From a checkpoint of a small mixture-of-experts model trained on Wikipedia.
Experts: 256 experts in each of 7 layers, 8 picks a token.
Training: a variant of Muon for the experts, 1147M tokens.
Below are experts of layer 5 (counted from 0) of a mixture-of-experts language model. Rows are named router (the router's row for the expert) and show model dimensions 0-255. Each number is 50 + 12 x the weight over its row's rms, rounded and kept within 0 to 99.
Before each expert's rows: a language model's description of what the expert responds to; "mostly gets" lists some tokens that are sent to it at least half of the time. This comes from a sample of Wikipedia text that the model never trained on.

# expert 41
Closing parentheses after numbers. Closing brackets right after numbers or units in measurements, stats and chart tables, such as (5 ft 6 in), (145 mi), (2023).
mostly gets: ")", "%)", "\")", "})", " north", " south"
router:52 57 31 54 53 36 63 26 52 47 52 29 68 68 57 35 36 42 35 50 26 43 41 31 79 51 63 56 47 65 63 56 78 46 80 43 49 63 52 58 39 45 59 33 57 50 32 51 59 53 62 27 65 63 29 49 43 54 47 45 36 50 32 51 73 53 49 56 53 58 61 30 41 44 45 50 50 24 44 39 50 49 54 35 78 45 61 50 53 65 60 42 65 36 53 66 53 67 32 46 48 59 57 32 50 37 41 41 46 65 40 57 64 29 44 46 29 63 65 24 63 32 49 58 48 65 52 41 81 45 66 55 39 40 68 52 69 32 40 38 40 33 52 59 47 51 49 49 36 62 45 66 65 54 55 57 45 28 37 24 63 65 52 51 39 51 43 57 41 64 58 49 36 53 59 58 41 51 34 80 74 53 74 30 51 63 59 49 65 53 49 56 50 42 49 66 40 34 65 58 48 52 45 46 54 52 47 41 47 42 68 57 62 58 62 32 61 55 54 58 50 64 72 39 51 58 26 41 57 59 44 46 51 61 64 44 69 50 58 55 40 51 29 51 50 53 43 40 43 66 44 42 48 69 48 42

# expert 42
Word-initial stems. Opening pieces of longer words after the, a, an or to, such as poss, incre, pl, acc; also decimal points in numbers.
mostly gets: " pl", " opp", " acc", " exper", " pres", " dec"
router:46 40 35 42 62 50 49 32 57 23 74 50 45 72 54 70 42 53 52 82 50 48 42 44 47 62 67 38 55 46 53 54 63 44 55 53 34 55 39 54 47 42 41 49 35 74 32 37 50 40 80 37 59 61 56 53 47 45 48 51 42 45 48 55 53 39 62 63 67 66 56 29 46 33 85 58 48 31 32 46 34 63 25 64 47 49 56 61 47 54 53 46 64 34 66 55 49 59 30 50 33 32 42 26 55 53 42 62 36 77 40 42 76 59 42 55 29 51 61 53 78 32 50 63 24 56 54 40 52 33 44 52 45 50 70 43 44 52 44 66 44 54 57 63 37 36 45 52 45 58 65 65 44 58 57 50 71 49 40 32 48 59 52 60 62 36 50 39 41 33 43 47 38 63 52 56 45 59 66 53 50 55 68 47 41 54 64 29 63 84 48 61 55 50 41 42 38 51 85 63 51 35 57 56 46 50 31 37 42 38 50 57 47 57 44 43 63 43 58 44 60 68 55 52 39 43 39 45 60 53 72 51 48 67 60 62 52 47 54 60 56 45 72 43 38 52 45 42 53 57 29 42 61 82 46 46

# expert 32
Name-initial syllables. Opening syllable pieces of proper names, mostly surnames or given names after a first name, such as Mar, Car, Har, Mur.
mostly gets: " Mar", " Car", " Har", " Or", " Jo", " Hol"
router:66 48 03 57 58 71 70 47 60 34 58 48 60 48 60 25 46 57 54 57 50 40 44 45 59 47 67 49 42 52 59 46 53 37 44 76 49 51 46 57 38 36 50 34 45 69 28 61 62 52 71 46 39 53 38 46 65 35 38 59 54 65 39 66 56 66 51 58 36 46 48 35 55 44 63 56 61 33 53 36 51 54 46 42 47 62 58 43 45 68 39 33 76 44 29 75 31 54 34 64 44 52 61 44 47 32 53 58 53 41 47 69 40 48 32 70 36 66 75 45 53 42 36 39 55 59 28 57 60 33 42 54 64 43 69 54 37 50 51 52 30 28 43 51 52 63 46 44 39 64 70 53 46 45 54 69 46 58 52 33 53 59 49 66 53 65 29 46 59 63 66 57 55 40 64 63 32 18 55 51 56 65 79 54 44 73 45 55 59 60 47 64 61 64 41 39 39 55 63 43 59 50 38 36 57 62 28 50 38 23 57 69 51 45 54 42 64 54 67 52 47 58 49 47 32 54 33 37 50 63 25 55 38 54 55 61 51 46 57 54 38 39 58 36 49 53 65 40 67 46 44 56 56 46 36 48

# expert 3
Civic and political nouns. Nouns for institutions, offices and places in political or administrative text, such as School, district, Member, Senate, president, chair, located.
mostly gets: " School", " district", " Republican", " president", " school", " politician"
router:71 36 43 42 66 50 67 38 31 60 37 52 54 50 57 49 57 44 46 60 45 20 25 34 70 62 58 39 42 57 60 39 64 45 71 33 54 52 62 71 43 31 49 32 55 46 43 64 62 44 54 54 53 58 36 59 58 31 41 38 43 62 43 74 80 59 30 57 74 45 52 61 36 56 56 74 51 32 55 39 32 73 49 40 64 59 50 55 39 53 80 33 73 21 39 59 47 76 50 46 45 29 61 33 50 46 59 57 39 52 44 60 41 28 46 43 32 73 52 35 44 44 52 55 50 54 48 35 57 32 59 50 40 59 78 46 42 42 48 51 52 26 43 59 55 55 42 43 47 55 43 56 66 47 66 46 46 45 41 55 61 60 51 57 54 61 24 50 64 53 46 41 62 47 61 49 34 52 40 74 56 60 56 51 51 53 45 33 54 72 44 51 41 56 44 50 33 60 45 51 63 42 50 43 64 68 35 63 41 29 51 48 70 51 46 31 51 67 59 50 44 62 68 48 35 61 46 43 58 67 56 54 30 51 66 51 60 55 47 47 55 57 59 36 41 53 19 54 53 45 37 78 63 59 38 46

# expert 51
Organization name heads. Head nouns and endings of organization names, mostly military, political or conservation bodies: Army, Air Force, Party, Police, Expedition-ary, Wildl-ife Trust.
mostly gets: " Army", " University", " military", " Police", " Navy", " Historic"
router:73 30 39 43 48 57 69 52 66 47 42 46 56 52 42 52 39 53 45 54 61 35 12 36 67 48 52 54 25 51 47 59 67 41 79 48 68 70 59 56 51 46 45 21 51 45 34 58 46 58 51 47 57 45 34 57 76 35 50 31 45 68 42 59 69 55 69 52 59 38 51 67 57 58 68 64 64 44 55 47 47 69 51 32 65 53 47 29 47 61 65 52 61 38 29 50 54 80 45 36 54 35 55 43 49 42 74 65 41 63 47 77 40 38 40 45 34 77 52 37 43 29 49 49 58 54 45 43 70 33 62 43 76 49 75 34 49 46 60 48 51 19 42 59 58 47 47 46 47 61 36 57 49 41 55 49 47 42 34 51 70 63 46 38 52 57 45 28 52 49 49 53 67 51 64 64 44 33 56 67 52 56 57 48 58 66 52 43 52 70 52 60 32 40 38 45 30 41 50 57 50 57 35 50 48 59 40 61 49 28 51 49 52 38 56 38 57 65 67 67 42 72 53 56 26 56 37 36 35 47 67 38 39 61 46 53 56 54 46 57 39 40 56 45 26 56 27 47 37 54 42 59 56 54 30 56

# expert 43
Latinate word pieces. Early fragments inside Latinate words, such as comp, app, imp, prop, and the rop in app-rop-riate or ib in v-ib-es.
mostly gets: " comp", " Comp", " app", " imp", " rep", " ord"
router:50 44 41 33 62 71 55 48 48 37 52 64 47 61 41 40 48 72 43 57 38 43 23 25 60 61 52 54 60 64 49 38 55 43 56 60 47 56 64 55 43 56 45 41 60 53 33 49 63 44 73 43 74 50 54 61 69 44 28 28 58 62 25 49 52 53 56 70 64 43 42 30 52 47 53 49 48 34 46 51 37 41 41 42 46 63 53 46 42 67 44 28 45 50 21 45 47 51 41 38 41 52 56 40 47 47 60 51 43 65 53 60 55 40 28 44 29 68 66 59 75 47 37 52 47 54 42 55 53 59 43 52 63 60 54 40 48 58 44 48 51 35 68 64 58 40 35 47 45 54 56 79 58 40 57 54 48 66 35 32 66 50 27 61 57 49 34 45 58 39 60 34 51 44 60 71 18 31 45 70 47 72 55 44 46 75 58 27 60 67 64 67 43 44 42 43 45 57 45 45 60 32 60 58 65 71 31 38 49 44 54 53 64 48 62 41 52 67 34 46 53 51 51 55 52 30 37 26 50 52 60 64 52 71 49 51 68 59 70 73 58 34 63 28 31 57 64 50 49 53 26 53 75 52 32 56

# expert 33
Nordic and Slavic surnames. Middle pieces of foreign personal names, especially Scandinavian, Finnish and Slavic surnames in racing or sports tables: Mikk-els-en, Rasm-uss-en, -ović, -ić.
mostly gets: " Jos", "ø", " Jul", "č", "ko", "ović"
router:58 44 15 57 61 47 55 45 64 37 39 49 67 52 40 23 56 58 38 54 48 43 50 52 60 64 66 55 31 79 60 58 53 27 45 60 46 64 52 42 39 47 67 32 46 46 28 30 53 56 71 43 47 56 50 70 50 48 41 46 51 56 39 59 75 54 45 46 44 53 59 59 62 62 47 75 63 44 33 40 39 59 56 39 59 52 56 41 53 66 53 40 48 28 33 75 43 55 31 63 47 58 55 53 47 54 51 61 33 52 50 49 44 51 26 52 37 66 67 44 45 50 44 59 61 60 20 50 51 35 54 46 50 42 57 50 39 51 50 46 51 40 36 58 42 60 21 40 18 52 44 48 46 52 62 46 23 31 46 47 78 75 38 32 55 60 34 31 48 76 65 58 60 38 54 55 50 31 45 76 52 70 73 45 43 70 52 43 62 38 64 77 52 60 46 56 45 58 59 62 76 47 42 44 61 68 42 59 54 31 63 55 73 64 58 44 68 60 54 53 64 50 47 52 38 65 57 37 41 39 48 46 37 53 35 65 38 37 53 46 60 68 37 48 50 38 62 50 47 49 31 49 53 47 43 60

# expert 53
Surname and place endings. Final pieces of surnames and place names, often in tables, such as -urt in Frankfurt, -ić, -son, -berg, Wilson, Johnson.
mostly gets: "ić", "berg", " Williams", "burg", "ović", " Johnson"
router:66 48 30 61 40 56 79 52 65 50 50 52 84 55 42 28 68 52 43 43 39 55 44 52 49 63 67 61 36 66 57 61 63 36 57 54 56 51 40 54 55 45 63 22 51 73 38 44 66 48 47 43 51 38 52 50 47 47 64 45 56 63 31 63 67 61 49 51 52 53 60 58 48 63 59 70 55 34 53 34 46 64 51 30 74 51 50 51 50 56 48 39 58 24 40 52 34 50 47 34 47 43 66 41 43 38 51 64 35 56 37 64 47 56 36 45 41 64 62 39 39 56 33 48 62 54 35 57 50 43 55 56 60 50 64 49 37 27 44 55 27 11 39 60 53 66 31 48 39 67 35 69 64 47 57 65 44 32 43 31 86 69 40 39 52 50 28 32 49 42 45 39 54 55 67 53 51 40 50 64 70 58 55 50 51 69 53 36 71 49 53 78 58 38 41 53 43 36 40 50 58 44 33 35 63 67 38 68 50 43 53 55 57 55 58 43 66 70 57 58 44 66 38 40 55 65 42 41 51 43 47 46 43 65 41 60 59 37 42 55 42 59 27 42 34 44 56 48 43 58 37 82 46 46 32 45

# expert 50
Closing quotes and parentheses. Closing quotation marks and parentheses after song titles, quoted phrases and cast names, such as ." and ").
mostly gets: ".\"", "\",", "\".", "\"", "”", ",\""
router:47 58 35 40 56 39 68 52 76 33 58 35 59 54 47 48 38 47 25 42 39 30 29 52 58 53 57 50 41 42 81 60 73 50 71 53 50 67 40 51 44 37 62 31 40 47 30 52 69 53 68 34 60 48 26 62 55 50 50 45 33 57 22 52 67 39 69 39 55 59 67 37 41 61 79 51 54 53 48 20 56 59 49 29 74 51 56 59 67 53 68 54 67 36 62 57 45 59 47 34 51 40 50 26 36 44 49 45 49 62 39 49 53 50 38 52 37 64 55 31 54 45 46 38 33 58 49 49 50 33 75 29 50 54 64 45 59 28 41 46 63 40 42 69 54 47 35 56 50 69 59 73 53 59 58 57 46 41 58 33 56 58 53 54 42 44 44 37 64 67 60 37 42 63 86 79 53 37 38 65 77 55 69 46 45 64 57 46 60 58 49 51 55 50 44 48 45 41 48 30 55 48 51 44 52 56 37 48 47 35 60 43 68 39 55 29 54 62 70 50 45 50 65 54 43 41 46 41 55 68 54 47 48 61 61 44 68 63 67 48 31 56 36 45 49 59 40 30 58 42 49 47 61 52 42 42

# expert 28
The in awards/sports contexts. The after in, of or at in sports, award and event text, plus table separators and dashes in award or results tables.
mostly gets: " the", "The", " The", " →", " annual", "@"
router:67 43 34 55 43 40 46 73 71 42 67 51 66 63 51 37 63 61 50 66 36 54 46 40 79 50 63 65 40 68 63 39 79 46 61 50 55 71 58 43 30 34 64 29 37 47 31 38 61 40 69 49 65 57 60 62 55 31 48 55 47 64 33 60 51 51 58 60 55 52 47 48 43 58 56 54 30 32 51 38 59 58 47 33 58 58 68 44 48 52 45 53 60 44 52 58 47 65 39 39 54 39 63 14 42 47 57 45 41 80 34 62 53 46 21 50 48 64 71 26 69 27 29 48 53 62 54 42 57 48 66 32 50 59 95 51 68 25 25 49 43 50 41 63 40 66 50 36 47 59 45 52 58 58 53 50 34 56 28 27 49 45 60 49 58 51 37 31 52 70 51 41 56 56 60 54 51 46 44 58 50 66 49 40 52 46 59 34 53 57 41 52 53 49 45 51 53 19 44 51 62 36 65 39 66 54 44 43 47 50 46 50 43 51 49 30 41 52 57 50 39 55 53 73 32 43 44 36 45 76 57 35 39 48 52 54 59 63 63 51 35 44 49 37 52 42 39 48 49 41 43 62 54 47 34 58

# expert 48
Closing parentheses, symbols. Closing brackets, quotes and percent signs ending table entries or notes, such as pitcher records (9–3), IUCN 3.1), 32.65%.
mostly gets: ")", " JPL", "%)", "\")", " ±%", "idae"
router:41 52 30 56 47 41 64 39 61 46 64 36 60 66 55 32 57 48 37 37 34 21 35 51 55 52 54 64 41 54 64 65 64 41 79 50 58 59 46 47 46 53 67 30 57 48 38 45 68 51 62 29 57 55 41 50 42 33 40 47 35 49 34 51 77 51 58 41 48 58 55 32 39 46 51 52 49 45 42 40 42 70 58 43 71 58 59 58 46 64 64 59 62 43 62 57 39 69 20 38 64 52 63 46 36 46 55 51 36 62 51 65 51 30 44 46 29 69 57 23 54 32 43 63 60 67 54 57 59 38 52 60 37 46 61 44 66 35 39 44 34 28 58 64 50 38 34 45 37 59 52 63 61 50 51 56 38 34 44 25 76 55 52 52 53 49 51 49 58 52 42 45 31 51 64 53 50 50 42 76 69 52 75 25 47 58 44 57 71 50 44 64 46 33 50 68 41 50 56 37 38 56 30 35 50 77 56 61 58 37 73 57 47 30 63 26 63 54 53 50 43 59 61 50 51 59 27 42 55 60 52 41 50 61 44 50 84 52 52 45 28 69 19 44 49 58 46 44 46 51 57 55 45 52 55 55

# expert 24
Codes, years, list fields. Short numbers, years, abbreviations and codes in semicolon lists, tables and credits, such as CD, MF, S1 E1, born 1942.
mostly gets: " MF", " \\", " Yes", "2014", " FW", "2005"
router:43 48 37 46 64 36 62 75 50 36 72 26 60 63 38 53 33 53 49 49 42 28 33 60 75 48 52 67 46 52 55 52 54 39 54 87 42 55 37 51 45 41 52 31 54 43 27 61 48 28 59 47 48 52 39 33 36 57 49 54 39 54 35 53 75 46 48 69 63 67 63 48 16 55 65 48 52 53 58 32 47 84 55 45 64 31 64 41 53 60 56 63 56 09 66 57 52 53 32 31 43 53 59 38 40 26 42 65 41 73 37 72 63 55 43 56 37 49 53 46 70 45 40 63 50 62 47 55 55 35 62 41 47 56 52 47 71 38 25 47 68 45 55 63 62 50 31 64 40 66 47 70 52 45 64 55 49 43 47 46 66 49 57 60 55 49 50 43 46 44 50 52 52 39 56 60 56 50 39 67 71 52 71 46 39 52 52 43 58 73 59 61 44 48 52 57 32 35 47 60 46 50 44 42 58 35 38 53 44 47 51 46 68 48 55 39 47 57 48 59 58 42 42 56 54 72 37 35 64 48 58 64 49 60 57 42 86 43 68 58 54 70 31 50 24 62 46 54 41 56 46 57 55 48 52 43

# expert 17
Clause and list conjunctions. Coordinating and subordinating conjunctions joining list items or clauses, mostly and, plus but, when, while, until, and some commas.
mostly gets: " and", " but", " when", " while", " where", " until"
router:73 41 45 45 40 49 46 38 59 41 63 49 55 51 57 38 63 56 41 67 25 28 38 38 60 68 50 40 52 67 71 54 76 37 70 54 52 71 44 73 44 45 68 47 41 46 45 40 45 50 50 25 60 72 40 69 76 59 44 45 55 76 30 52 67 45 82 52 59 62 64 41 41 52 51 51 43 50 48 37 38 55 29 47 71 56 71 58 44 63 59 33 67 46 38 64 38 51 49 39 49 32 30 28 40 28 60 59 30 45 43 73 43 49 41 57 42 53 59 38 65 38 26 39 58 67 62 41 63 33 63 54 46 44 57 43 46 48 33 32 60 52 52 64 39 54 48 32 31 65 66 58 64 65 54 55 50 45 43 22 53 55 54 62 54 50 51 50 63 44 49 63 64 54 56 72 30 27 43 65 49 60 64 39 46 63 46 46 64 70 55 62 57 55 34 51 46 46 51 56 51 36 48 43 63 44 39 62 37 50 48 38 50 53 50 22 50 49 57 46 55 49 59 57 36 33 27 27 34 66 51 39 50 61 39 70 64 67 38 53 48 45 45 34 65 52 44 38 64 47 46 52 50 54 35 55

# expert 39
Place and country names. Names of countries, states, counties and cities, or their last pieces, often after a comma: England, Carolina, Nova Scot-ia, Freib-urg.
mostly gets: " England", " Germany", " Australia", " India", " France", " Carolina"
router:61 32 43 54 24 58 83 52 68 38 49 32 68 60 35 34 43 40 38 37 50 45 33 37 62 48 53 59 23 58 60 50 54 30 82 54 60 56 59 51 55 52 65 26 70 49 36 44 53 55 49 43 47 53 37 46 43 34 57 44 54 68 45 55 84 57 55 46 58 63 60 57 42 47 58 68 60 47 64 39 54 67 61 27 70 46 55 42 41 58 55 52 49 19 20 49 57 52 55 34 50 43 52 47 49 36 45 73 40 65 55 49 44 43 44 46 38 62 52 38 47 46 52 67 68 62 52 43 61 27 68 45 59 43 70 46 58 17 47 62 36 18 38 56 57 55 36 59 46 55 36 76 61 54 56 57 54 44 44 41 84 59 48 40 41 39 54 29 58 41 42 49 48 53 67 59 58 46 52 65 50 47 66 52 45 57 66 46 58 65 57 60 54 28 55 66 30 51 49 41 64 55 32 46 64 52 33 55 57 45 47 51 58 30 48 47 62 66 56 68 38 75 40 61 47 54 37 46 55 49 48 50 35 61 57 59 61 40 43 46 52 56 27 54 36 54 39 37 29 55 39 58 52 47 35 40

# expert 26
Infobox field words. Field labels and values in infobox-style lists, like Personal information, Senior career, politician, footballer, Scientific classification, countries.
mostly gets: "Personal", " politician", " footballer", "Scientific", " Phylum", " Coordinates"
router:61 43 42 49 44 60 80 51 40 66 60 46 59 51 47 57 56 41 51 48 41 53 34 34 49 62 72 49 30 48 51 41 49 44 73 43 60 60 70 60 50 41 54 11 61 46 50 29 42 67 47 48 63 39 50 56 69 38 47 61 52 66 40 45 68 46 52 49 63 54 54 35 33 50 58 76 44 35 55 13 55 61 48 52 67 44 51 37 53 65 63 49 58 30 34 57 53 75 36 44 48 27 77 35 48 39 50 63 31 47 56 56 38 43 39 45 28 68 55 42 48 42 37 46 64 66 42 46 55 42 72 35 56 42 67 51 44 44 45 46 40 28 54 62 43 64 33 56 44 54 62 55 55 75 62 45 53 21 46 50 53 61 53 42 66 59 51 35 59 59 45 39 57 34 59 66 49 49 53 72 44 62 68 34 67 69 52 48 54 79 42 53 39 50 48 59 28 40 47 48 51 47 72 55 78 54 43 61 46 29 49 38 52 39 49 39 64 74 72 56 49 50 46 73 49 70 39 35 45 60 55 45 41 52 49 65 63 43 50 47 48 56 51 47 67 40 21 41 51 51 31 54 60 59 40 48

# expert 27
Sports-page word fragments. Opening or middle pieces of names and words in sports pages and team lists: Not-re Dame, Off-ensive, Off-season, Sp, Mc, Spr.
mostly gets: " Spr", " Off", " Mc", " Sm", " spe", " Mount"
router:54 46 13 36 52 52 68 64 49 36 32 48 49 41 61 49 71 53 54 66 38 39 44 47 49 54 84 49 48 53 55 47 60 50 46 70 49 62 39 55 17 66 57 41 64 80 50 52 39 42 43 51 45 43 51 48 65 52 29 44 51 91 40 65 55 47 58 65 45 38 56 59 47 51 61 71 49 35 39 39 57 49 38 46 49 55 49 58 57 49 46 43 48 30 36 60 35 57 44 41 62 40 65 45 36 43 60 28 56 72 58 47 38 56 47 55 23 57 48 43 46 49 40 50 53 59 46 43 48 51 49 47 57 68 56 45 56 49 58 49 45 27 23 54 50 44 52 57 50 53 47 46 67 49 68 66 25 45 40 35 57 70 59 66 67 37 50 45 52 58 66 61 48 57 76 46 38 25 64 66 54 53 68 45 55 71 47 37 58 61 38 57 56 69 35 65 38 58 76 35 63 31 56 45 58 45 27 56 40 44 50 41 41 45 63 36 85 70 53 43 52 45 56 53 46 73 44 18 52 54 56 43 38 62 33 28 54 53 55 56 63 35 50 39 44 57 44 62 45 55 25 55 58 52 51 44

# expert 46
Capital-letter abbreviations. Single capitals and acronym pieces in codes, coordinates, call signs and tables, such as W in coordinates, BBC, PO-W, F/A-18.
mostly gets: " NR", " BBC", " CR", " GB", " Route", " AR"
router:71 39 29 51 50 49 53 71 48 48 47 42 55 70 54 53 60 59 56 63 39 58 27 41 58 52 54 66 37 52 58 64 52 41 55 53 69 52 58 64 27 67 55 31 59 64 49 56 47 60 55 25 56 46 33 56 49 32 43 54 31 78 38 60 59 50 46 54 57 42 66 56 33 57 78 62 30 42 32 35 38 41 40 47 65 43 56 36 57 46 65 23 59 28 49 55 59 68 35 64 15 49 31 40 39 20 52 55 59 54 41 60 56 40 47 63 27 62 56 32 51 31 25 63 61 58 63 59 78 43 63 40 36 55 59 37 62 49 51 46 52 48 40 70 58 69 40 56 50 57 55 46 50 59 59 53 42 58 47 35 67 59 48 47 63 47 40 37 54 60 39 47 60 59 57 54 50 48 65 62 56 46 79 51 51 43 56 36 61 45 46 65 44 45 53 51 35 62 60 51 49 54 33 37 61 56 45 55 39 26 45 52 57 30 66 52 52 37 47 40 39 41 54 42 41 64 54 49 45 88 44 50 22 84 40 51 67 37 55 54 60 69 33 41 51 55 34 53 43 49 35 38 55 58 47 51

# expert 22
Determiners before nouns. Mostly the, plus his, their, its and possessive 's after prepositions, and word-initial pieces such as exp- and conn-.
mostly gets: " exp", " his", " their", " The", "The", " conn"
router:67 46 44 50 51 60 54 50 52 52 61 49 51 56 59 49 43 67 47 53 50 39 33 52 65 75 58 43 46 51 73 49 68 50 45 38 50 78 53 50 36 40 65 38 41 67 33 46 60 36 68 46 62 60 44 43 67 39 47 57 47 47 48 52 50 53 70 75 55 40 58 46 41 33 71 57 35 41 44 51 61 38 37 43 51 78 70 47 43 57 43 57 52 49 41 51 44 64 46 39 28 54 64 21 48 36 48 48 49 66 41 55 54 54 31 61 45 68 62 38 54 42 17 46 41 56 46 32 49 45 47 49 57 60 66 34 41 44 27 48 46 43 50 77 43 69 51 35 42 49 41 59 60 57 49 66 23 53 38 27 44 50 48 57 54 56 25 28 55 56 52 37 53 40 75 61 43 43 56 52 53 61 50 54 60 67 68 39 55 65 36 55 48 56 50 43 43 33 63 57 66 39 51 50 56 60 45 37 44 37 73 36 74 66 61 28 44 49 65 54 54 66 53 78 47 67 49 34 24 76 53 44 25 61 53 50 44 54 57 56 36 58 47 22 49 58 27 46 46 40 39 51 54 67 19 71

# expert 16
Surname endings. Final pieces of surnames and proper nouns before a comma or period, such as -ić, -ović, -son, -ney, Jones, Wilson.
mostly gets: "ić", "ović", "kins", " father", " Jones", " Wilson"
router:62 44 43 61 51 39 77 58 65 43 54 24 83 62 38 46 28 50 32 39 44 56 40 51 61 73 74 58 46 48 69 56 65 34 61 58 56 56 44 59 63 54 66 41 54 47 20 53 49 52 57 35 55 58 30 35 47 43 57 40 41 53 34 51 86 63 59 56 54 74 78 54 42 58 76 67 65 36 59 33 50 66 56 43 71 36 58 47 47 53 56 51 56 20 42 52 47 57 46 45 60 49 51 36 40 36 40 64 44 72 46 56 66 56 41 53 38 62 68 38 43 45 51 52 54 60 42 59 49 31 66 58 57 28 57 41 54 36 35 53 48 35 42 63 41 50 35 57 39 61 38 64 59 47 59 67 44 15 50 26 73 52 36 44 49 40 41 41 46 48 57 40 41 53 58 52 59 37 50 59 67 52 52 58 47 59 53 57 63 59 58 64 52 34 46 72 34 46 43 63 45 47 41 29 51 56 41 55 58 40 42 58 69 39 45 52 53 62 50 44 42 62 46 47 63 64 38 42 49 45 41 51 49 59 41 59 51 31 49 67 37 45 25 59 40 54 43 22 26 61 37 75 44 46 36 39

# expert 36
Mid-word stems before -ent. Middle stems of Latin-derived words that take -ent, -ence or -ency endings, such as benev-ol-ence, val-ve, superint-end-ent.
mostly gets: " contin", " val", " pot", " viol", " Val", " Reg"
router:44 37 47 34 44 59 62 42 56 44 58 37 48 65 40 32 53 72 57 48 39 52 24 34 53 55 68 47 50 71 45 38 65 48 54 53 36 48 51 53 40 39 51 35 44 67 41 58 55 44 66 29 53 46 49 69 44 34 59 42 53 61 48 58 49 59 67 64 44 54 50 38 61 46 62 65 41 45 48 51 51 58 39 31 42 68 43 36 48 59 42 36 52 54 40 56 44 73 48 37 35 59 33 56 50 29 57 40 40 76 61 41 45 49 47 62 38 62 55 52 60 49 51 45 48 49 45 48 46 50 37 55 70 50 57 57 30 51 28 42 50 32 72 59 45 56 24 63 37 66 55 63 62 48 74 55 48 60 28 19 56 69 24 53 55 69 31 36 39 44 47 30 67 43 70 63 26 54 57 78 44 56 59 40 39 74 57 46 66 73 48 63 49 57 35 56 47 39 55 38 66 13 28 56 55 74 21 43 50 40 78 45 64 65 59 44 56 55 52 56 59 71 51 61 40 41 53 32 38 54 59 61 54 54 44 59 50 56 59 46 59 42 61 35 33 39 59 44 54 53 41 53 78 53 40 54

# expert 4
Romance-style name fragments. Word pieces inside personal names and surnames, often Spanish, Italian or Slavic, such as Marc, Leon, Su-á-rez, Pac-he-co.
mostly gets: " Marc", " Bern", " Anton", " Leon", " Ross", " Pier"
router:55 15 39 33 50 67 46 68 61 42 49 62 60 54 47 21 67 50 56 51 47 45 28 36 48 57 65 45 31 52 51 60 49 40 51 66 47 47 41 49 26 48 44 19 48 49 36 62 77 52 75 52 46 50 56 50 64 41 48 47 67 65 20 55 60 67 59 60 49 45 48 55 52 64 56 62 49 34 41 43 49 59 47 45 62 57 48 50 51 73 51 35 59 51 46 55 27 56 33 61 36 59 70 52 38 31 47 49 39 50 56 58 45 33 29 52 31 65 74 45 68 68 50 48 40 63 29 46 44 41 36 53 77 63 63 49 34 46 61 58 50 34 50 52 50 61 48 56 51 73 61 61 64 45 55 73 50 55 47 18 73 44 41 55 41 65 16 38 64 42 57 50 43 42 48 58 28 38 49 66 59 55 57 38 46 43 57 50 82 52 34 66 61 55 43 44 42 54 42 32 70 44 42 55 68 65 42 56 52 36 60 64 62 60 61 53 57 64 66 65 42 62 46 44 38 60 38 41 43 49 28 46 40 64 53 50 55 37 61 54 46 49 46 37 53 52 61 37 54 49 34 67 51 51 24 47

# expert 61
Indefinite article. The article a or an, especially an before vowels, as in "is an American", "at an average density", plus each and every.
mostly gets: " a", " an", " An", " every", "An", " largest"
router:66 38 35 48 43 46 58 53 67 33 56 59 58 54 55 51 43 67 63 51 54 38 39 39 48 51 53 48 58 47 72 41 59 48 52 42 52 63 58 45 50 32 63 48 34 61 36 45 51 43 58 46 57 78 46 69 47 42 45 64 33 71 46 67 58 58 46 65 53 52 41 34 42 65 65 47 35 35 59 37 48 54 40 39 63 65 66 51 43 60 63 37 61 49 54 72 30 77 45 48 53 44 64 27 35 43 52 44 57 58 36 56 48 36 39 47 33 63 67 41 53 54 16 34 45 85 42 53 47 48 68 50 62 64 72 55 49 41 28 46 49 51 52 55 35 66 46 34 27 57 48 59 62 57 54 79 46 44 39 33 60 63 58 58 62 53 46 54 64 56 47 49 55 41 58 49 59 40 53 55 46 58 66 27 56 71 59 31 53 47 49 47 14 52 45 59 32 33 68 51 54 49 64 54 47 47 40 46 50 46 66 51 59 43 62 19 58 53 62 50 56 55 44 64 46 58 41 44 40 68 43 56 27 71 30 33 66 47 55 38 29 60 66 30 58 55 27 32 60 27 32 66 68 54 41 62

# expert 44
Hyphens and joining symbols. Hyphens, dashes, slashes and opening quotes joining compounds or ranges, such as Centre-back, Quarter-finals, 1–1, Non-profit.
mostly gets: " $", " \"", " Mc", " un", " #", " *"
router:60 49 25 23 32 47 51 34 48 25 69 46 50 59 61 39 58 65 40 55 32 33 44 33 54 46 54 53 52 61 78 51 49 38 56 46 51 47 61 54 41 45 53 31 33 56 51 43 69 45 54 37 53 44 42 59 63 43 40 43 52 51 29 72 49 55 47 49 62 58 74 46 56 66 57 50 56 53 58 28 43 53 45 50 54 51 53 46 48 62 69 18 60 52 47 75 43 63 52 53 53 48 42 39 27 26 68 55 41 78 46 62 57 42 52 55 28 68 61 54 67 46 33 39 29 58 59 48 49 27 66 56 64 57 54 42 58 27 44 45 48 44 52 73 46 42 33 61 47 87 45 58 47 52 57 50 32 48 28 38 62 81 47 57 70 35 61 51 56 67 60 47 48 57 67 62 47 44 42 71 62 62 77 53 74 66 71 34 63 45 41 50 52 66 44 54 29 47 64 43 53 49 48 36 61 62 46 57 44 48 64 51 55 43 55 34 45 53 57 49 55 50 54 50 22 46 37 33 37 57 53 36 23 57 33 44 60 56 55 44 50 46 30 36 57 59 32 57 65 43 37 48 44 53 48 53

# expert 19
Mid-word name fragments. Inner pieces of names and uncommon words right after a capital initial, such as J-ah-rhunderts, Thorbj-ö-rnsson, Met-calf, And.
mostly gets: " And", " Bar", " Pet", " bar", " Aust", " Ty"
router:51 40 05 55 55 71 69 37 52 35 38 65 47 58 73 40 37 69 62 50 50 33 26 44 61 53 39 58 30 63 52 59 50 44 54 57 49 59 74 53 50 47 49 39 43 61 40 52 46 48 54 42 68 46 56 58 65 55 25 41 44 62 32 66 65 60 61 52 66 44 56 49 52 53 45 60 49 41 40 55 45 51 43 51 58 48 57 37 50 79 45 48 53 47 43 57 51 42 43 44 52 42 57 43 48 24 62 53 55 53 53 53 33 43 33 51 36 70 70 53 41 43 42 52 52 63 51 55 60 38 50 55 56 44 57 48 37 51 48 60 49 37 43 49 47 56 35 24 49 69 50 51 50 28 58 59 32 62 47 27 51 64 43 41 36 54 52 47 66 52 51 49 68 49 63 91 41 25 45 77 42 74 67 46 52 71 42 33 73 56 34 72 47 64 53 40 46 49 45 54 50 35 36 20 52 81 50 36 39 46 56 46 46 59 65 55 47 52 46 61 32 44 46 55 58 42 32 43 54 60 60 52 31 78 42 68 67 52 56 68 59 32 62 31 29 55 55 49 57 57 42 70 58 52 32 60